config.toml
n_layer = 13
d_model = 256
n_experts = 6
experts_per_token = 1
d_expert = 256
d_shared_expert = 512
activation = "squared_relu"
moe_layers = [1, 2, 3, 4, 5, 6, 7, 8, 9, 10, 11, 12]
router_score = "softmax"
normalize_top_k = false
routed_scale = 2.45
balance_loss = 0.00505
balance_bias = false
router_bias = true
init_std_router = 0.0127
lr_router = 0.000659
vocab_size = 32000
norm = "rmsnorm"
norm_eps = 1e-06
tie_embeddings = "early"
optimizer = "soap_variant"
lr = 0.00567
beta1 = 0.95
beta2 = 0.99
batch_tokens = 131072
seq_len = 512
train_tokens = 498500000
steps = 3804
dataset = "wikipedia_en"
Below are experts of layer 3 (counted from 0) of a mixture-of-experts language model. Rows are named router (the router's row for the expert), up (a neuron's input weights, with its number) and show model dimensions 0-255. Each number is 128 + 32 x the weight over its row's rms, rounded and kept within 0 to 255.
Before each expert's rows: "mostly gets" lists some tokens that are sent to it at least half of the time. This comes from a sample of Wikipedia text that the model never trained on.

# expert 4
mostly gets: " first", "th", " second", "nd", " final", "rd"
router [137 128 129 116 133 113 147 163 138  76  71 116 119 108 119 153 211 157 124 153  91 109 139 153 156 121 165  98  88 138 153 105  89 145 153 150 121 133 126  90 147 143  93 130 166 148 156 171 143 109 167 151 157 135  57 131 160 109 131 123 103 149 107  80 161 140  76 115 160 164  96 184 122 129 218 136 153 129 139 135 115 126 128  78 100 163  92 102 119 123 149 128 154 134 155 142 155 146  99  81 134  97 136  89 153 142 145 132 139 181 144 109  95 144 149 188 161 222  75 107 124 165 138  97 122  69 120  65  86 109 110 118 201  89 131 114 125 121 119 111 117  99 128  83 139  75  97 141 123 114 176 146 144 173 208  95 121 139 189 167 133 158 132 100  73 112 154  85 127 110  88 126  97  67 122 124 136 121 112  26 108 120 140 155  92 146 142 147  93 154 116  72 162 116 153 162 139 133 104  89 119 148 125 158 143 126  56 123 154 120 168 108 109 109  53 117 147 159 115 146 109 151 152  88 181 135  62 162 131 148 118  97  95 191 120 159 108  47 132 149 192  84 189 208 151 127 120 194  95 130 136 109 147 106 130 166]
up1 [109  92 179 135 185 127 111 153 132 116 130 113  84 121 100 116 148 131  75 123 100 121  85 122 179 153  97 144 109 217  68 161 128  86 158 120 105  83  96 165 101 136 141 159 146 134 134 106 168 153 134  81 140 179 162 110  95 104  92 128 182  86 131 117 116 198  29 117 106 166  89  75 158 110 194 177 135 142 126 141 113  95 155 111 124 151 113 110 115 111 118 135 129 108 125  52  72 160 119 154 114 118 193 122 123 166 100 108 146 182 125 106 105 155 130 146 133 166 117 154 128 162 130 118 148  98 122 104 104 156 150 237 109  56 107 137  74 162  67 129 122 110  33 108 121 148 139 141 131 131 147 147 119 101  56 154 174 108  76  91 131 156 129 143 161 145  99 117 191  95  98 138 134  88  96  81  80 153 161 120 116 144 145 143 110  74 161 134  88 109 134 117 116 144 142 143 102  81 115 148 125 154 116  98 181  92 130 108  84 121 129 187 127  97  93 134 132 190 120  98  85  97 136 117 119 167 102 111 134 115 140 106 152  59  75 122 166 163 138 219 116 126 123 157 130 120 104 181 114 130 114  90 150  92 160 166]

# expert 2
mostly gets: " 17", " December", " October", " April", " November", " January"
router [130 125 139 203 183 178 116  67 175 138 110 151 150 143 142 147 108 149 172 151 123 149  94 157 111 161 125 114 123 131  92 125 151  95 123 111 168 150 140 143 104 114 124 167 158  88 121 115  93 128  84 121 106 148 150 126 100 124 128 179 131 151 160 187  94 120 153 136 143 148 129  88 136 106 127  79  90 119 158 157 100 116 141 212 152 151 157 137  81 133 131 107 118 168 104 119 101 169 150 123 123 139 160 227 110 137 138 141 153 121 125 116 165 156 132 115 108 112 122 179 115 130  78 144 143 155 110 179 170 114  84 115 150  84  74 128  69 162 189 137 174 122 110 132  77 164 136 154  77 101  96 141 154 132  86 200 120  60 108  72 118 146 105 105 187 115  99  93  95 140 137 183 133  87  72 169  50 104  82 155 152 170  97 118 156  73 113 112 186 154 126 166  95  86 154 177 105 116 119 108 180 154  80 138  85 111  98 203  61  97  78 109 134 155 123 131  82 143 103 134 142 218 159 132 115 127 213 114 150 132 149  56 173 110 132 154 137 168 101 127 124 135  68 152 141 129 102 117  69 135 158 142 127 114 128 117]
up15 [ 45 109 168 112 131 175 119  76 145 102  70 165  84 117 127 105 133 120  98 101 133 157 144 115 118 165 114 129 123 118 125  73 132 114 138 108 113 174 154 148 124 122 125 198 150 129 154 170 163 117 116  82  94 169  27  96 157 117 126 126 149  54 131 121 168  97 152 163 160 121 151 165 162 109 114 105  81 190 114 217 110 142 129 138 124 112 109  92 117  88 142 145 124 110 105  65  90 148 138 151 200 145  64 141 100 146 104 130  60 105 177 129 141 109 113  95 159 131 102 123 118  70 153 137 150 108  79 139 151 187 145  54 104 161 136  94 104 227 151 161 182 158 147 139  40 144 116 134  89  97 102 102 102 173 154 104 120 115 127 113 150 106  80  90 190  85 136 143 106 132 134 123 108  87 157 116 112 105 122 116 165 214 116 114 138 170  77  89 182 113 102 138 154 117 133  96 150 121 116 117 186 150 110  83 116  84  93 148 111 119 155 130 142 146  81 134 110 100 125 177 119 171 108 121 117 114 134  77 129 135 110 132 138 110 151 102 149  51  77  81 130 110 126 165 118 107  92 154 143 124 133 102  87  84 124  82]

# expert 3
mostly gets: " against", " called", " took", " signed", " where", " joined"
router [149  83 137 128 178 163 119 184 135 156 189  88 116 168  88 139  51  63 131 130 123 142  73 113 140 100 127 157 126  98 131 104 146 128 135  57 124 119  57  93  79 145 142 127 100 157 152 115  72 122 156 120 134 113  80 129 128 161 133 115 126 101 135 124 100  86 127 155  92  98 157  51 117 144  52 171 134 189 152 116 133 143 119  77 160 142 138 130 133 134 103 107 107  98 224 124 231 151 141 132 167 115 125 157 102 127  94 121  89 160 108 139 102 173  90 130 178 147 110 135 134 113 142 166 113  22 192 134 139 166 159 139 117 174 104 109 124 165 128  70 153  99 127 135 122 101 146  92 120 191 176 127 161 207  82  54 128 129 137  96 118  97 151 163 120 136 135 149 135  98 158 150 151 156 109 177  93 193 165 147 119 132 142 129 105 133 148 127  95  85 115 160 158 147  92 104  83 132 172 119 143 145 113 189 122  94 173 134 125  91 157 136 128 124 163 136 153 117 126 111 120 145 218 146  94 136 102 138 139  91 133 150  91 107 126 100 177 135 152 140 113 178  94 115 116  76 130 151 212 112 100 134 100 146 172 123]
up2 [197  80 112 126  94  92 113 152 105 123 199 112 111 187 186 183 157 133 134  97  85  97  88  99 180 160 147 183  87 124 124 116 127  80 117 119 169 108  49 183  97 144  54 151 111  88 106 109 124 139  95 116  87 163 128 125 152 128 120 141 191 165 106 133  89 105 101 131 197  99 133 161 138 117  92 149 170 220 128 149 134 107 124 146 156 114  89  71  94 149 171 167 108 109 115 134 164 128 185 156 150 191 155 160  97 130 161 122 146 190 125 147 147 172 117 144 154 129 129 157 187 109 119 193 159  79 158 153  93 112 131 162 129 127 121 173  96 160 131 153 112  55 136 105  80 123 151  89 153 120 191 109 145 139 153  66 140 126 133 125 140  87  74 160 105 160 125 143  95 100 188 101  98 105 169  57 126  94 109 106 118 164 134 163 145 141  58 121 140 146 126 156 140  93  76  90 143 144 122 141 137 147  44 139 161 145 107  98 145 132 151 154  90 104 131 136 146  87 178 110 124  97 152 138  94 142  77  80 150  89 125 165 100  93 136 166 141 148  93 134 101 146 135 117 125  72 127 148 140 170 105 113 109 118 189 140]

# expert 1
mostly gets: " University", " Association", " Committee", " Angeles", " Society", " III"
router [118 156 159 155 149 129 138 131  74 108 140 101 167  94  90 115 105 142  84 126  74 119 118 138 106 106  81  99 189  83 116 126 134 152 103 179 136 126 150 153 147 168 139 128  74 137  51 125 148 141 117 138 137 118 176  67 151 127 146  84 103  45 144 156 184 139 126 125 100 131 202 134  99 115  93 141 142 125 124 112 111 154 142 157  58  78 137 122 110 167 182  81 145 151  98 152 109 109  95 109  61 148 119 136 127 104 109 153 178  38 105 138  90 102 159  87 157  97  94 138 135 115 148 123 135 154 100 143 148 118 180 124  72 167 119 127 166 122 133 177 129 125 113 150  82 109  90 114 148 130  95 120 126 107 104 173 123 192  78 134 138 108 145 109 201 125 166 188 147 139 160 115 134 176 157 145 114  88 116 152 158  66 129  83 228 157 172  96 126 106 102 111 158 170 112  57 116 112 115 163 104 120 148 112 156 130 140  96 132 229  66 111 135 113 175  97 167  89 116 139 112 156 178 148 170 138  96 142  99 143 124 194 157 114 122 114 103 199 152  85 166 123 138 120  83 142 134  71 125 157  91 101 179 118 103 138]
up2 [108 165  73 135 183 152 133 155 165 124 148 107 165 139  76 169 153 148 128 171 185  85 114 117  67 138 155 158  99 110 145 157 143 175 172 190 123 175 114 127 142 192 102 123 119 120 126 108 116  71  79 159 111 156 137  91 168 177  90 101  74  88  84 163 120 153 135  82 109 130 126  81 140  74 114 139 123 116 148  93 112 160  95 142 174 118 126  97 159 141 190 115 108 138  76 167 155 122 111 111 106 176 164  85 101 143  99 151  76 141 143 124  76 115  69 111 118 199 147 119 130 135  56 117 142 166 169 115 126  87 147 134 111 180  53 120 132 137 159 124 124 149  77 127 145 131 152 136 134 140  76 120 114 145 172 226 146 182 132 159  86 109 139  56 119 134 153  87 149  68 145 132 138 151 132 138 150 160  97  71  83 126 125 134  94 138  97 102 187  91 105 141 125 150  86 105 117 140 151 103  71 142 191 135  83 124 118 121  96 117 149  70  87 108  78 160 122  92 146 146  91  58 111 126  81 144 118 143 103  90 161  71 172 110 121 114 134 147  71 121 119 120 124 108 103 186 152 131  97 176 105 164  68 124 133 157]

# expert 5
mostly gets: " were", " are", " been", " a", " an", " or"
router [114 153  73 101  73 129 107 126 118 165 102 214  96 173 118  93 132 148 153 109 167  85 161  99 135 153 188 123  99 144 152 154 163 120 139 162 111 134 149 108 118  67 120 122 144 114 140  99 159 171 139  82 101 156 200 155  80 102 147  89 140 129 130 136  93  97 149 175 131 133  83 143 158 148  83 145 112  46 105 128 143 121  92 134 174 116 133 131 131 123 114 146 105 118 123 133  68 124 191 151 104 120 130  76  92  97 116 152 122 171 145 128 126  61  92  71 125  78 184  49 125  70 186  67 140 156 138 101 113 116 141  88 126 178 197 119 100  97 110 112  93 132 149 140 160 161 171  96 155 144 112 111 132  46 176 113 124 115 138 154 106 131 116 137 129 122  88 134 109 142  70 131 189 158 214 104 168 174 176 171 142 171 135 135  86  81  82 112 131 149 158 166 102 131 151 127 154 137 105 175 119  77 131 113 113 171 113 114 159  87 138 142 136 137 121 124 123 142 167 109 177  71  46 104 137  81  96 140 122  65 145 172 148  81 151 161 109 109 116 150  39 100 120 112 143 100 161 101 160 124 122 123 104 137 108  94]
up2 [163 198 147  90 107 125 109  92 146 136 134 124 126 102 174  77  95 129  97 145  90 148 177 144 146  92 149 159 207 150 166 173 142 153  97 146 118 136 129 128 101 108 118 102 123 129 143  88 143 165 150  71  59 137 154 188 126 167 159 108 169 133 174 154 148 111 163 129 106 135 142 124 134 161 187 154 130  89 106 104  40 132 142  74  77 122 144 121  63  93 154 162 108 113 153 105 109 165 117 118 153 118 114 204 192  83 128  94 114 116  89 130 173 131 138 113 102 108 152 167 136 103 108  98 169  95 101  79 111  94 106  90 118 136 144 164  68 111  91 118 181 157 163 116 130 100 128  94 138  83 130 126 136 100 166 105 191 152 166 142 113 178  97 145 102 113 141  82 115 145 150 115 153 122 116  77 172 132 170  87 142 145  92 178 111 124 128 150  60 166 145 205 114  99 147  95  88 102 171 160  88 117 144 185 137 142 126 174 115  98 150  77 122 102 139 144  78 148 135 161  99 119 106 113 100  65  94 158 118 120 111  80 116 134 117  99 158  87  59 147  73  58 103  95 190 124  96 152 147 112 179  67 172 112 149 165]

# expert 0
mostly gets: "==", " ==", "|", "=", "|---|---|", "Personal"
router [ 98  99 147  92  70 117 138  97 129 122 160  93 108  99 201 113 123 102  78 124 156 170 153  88 131 113  25 190 147 178 109 154  60  98 108 121 136 117 112 165 143 124 141  70 132 118 129 140 134 119  86 110 112 128 101 166 141 134 108 183 149 189 117 132 158 151 117  85 147  85 119 140 122 128  87 126 148 192 142 123 164 112 140 132 163 106 129 131 153  71  93 177 149 135  97 114 119 125  87 169 170 154 128  95 136 138 146  83  83  75 150 131 179 136 121 177  68  76 154 179 118 162  45 177  98 169 117 161  90 124 116 136  81 129 116 172 170  71 112 127  95 197 143 149 154 152 137 144  99 109 111 115  99 126 131 127 120 130 102 143 129 151 105 135  92 133 141 137 160 165 166  55  82 170 134  99 187 116 124 109 104  98 127 154 114 154  94 140 162 131 131 129 116 106  83 108 163 120 157 144 111 136 185  59 112 142 165  97 127 167 152 163 126 147 162 183  67 102 131 132 131  87  29 135  85 147 203  79 102 152 143  83 115 163 118  91 124 192  96 131  62 160 151  77 119 166 140 121 151 145 145 173 105 128 150 113]
up2 [ 92  75 153 135 160 147 109 122 115 131 166 178  89 135 147 156 117  87  72 117 160 113 151 149 106 159 105 121 127 153 122  90 108 149 108  73 150 115 153  88 166 177 167 142 129  98 137 138 141 138 108 113 133 163 170 225 149  88 101 117 105 113 159 105 117 111 103  81 116 109  95 110 116 136 151 128 144 154 115 181 105 149 151 140 190 143 107 121 167 142 127  54 133 144 132 152 102 125 154  84 187 115 163 100 118 123 160  48 120 155 120 153 138 137 137 188 105 110 130 146 159 102  96 125 154 134 169 170  73 149 121 162  78 126 162  82 119 101  95 121  99 165 115 171 131 142 156 155 174 146 104 160  74 116 117 105  99 117 126  97  84 208  56 127 146 150 131 160 168 130 129 122 148 172 113 175 168 122  94  78 120  60 136 164 150 185 112 187 129  70 149  84 124  81 106 130 142 145 144 112 169  58 132 106 180 168 124 179 112 131 155 142 155 161 144 138 145 105 120 102 176 107  13  50 174 145 110 101 146 161 162 135  82  78 112 112 125 149 126 148  79 150  90 185 138 151  51 121 142 148 119 147 116 134 189  98]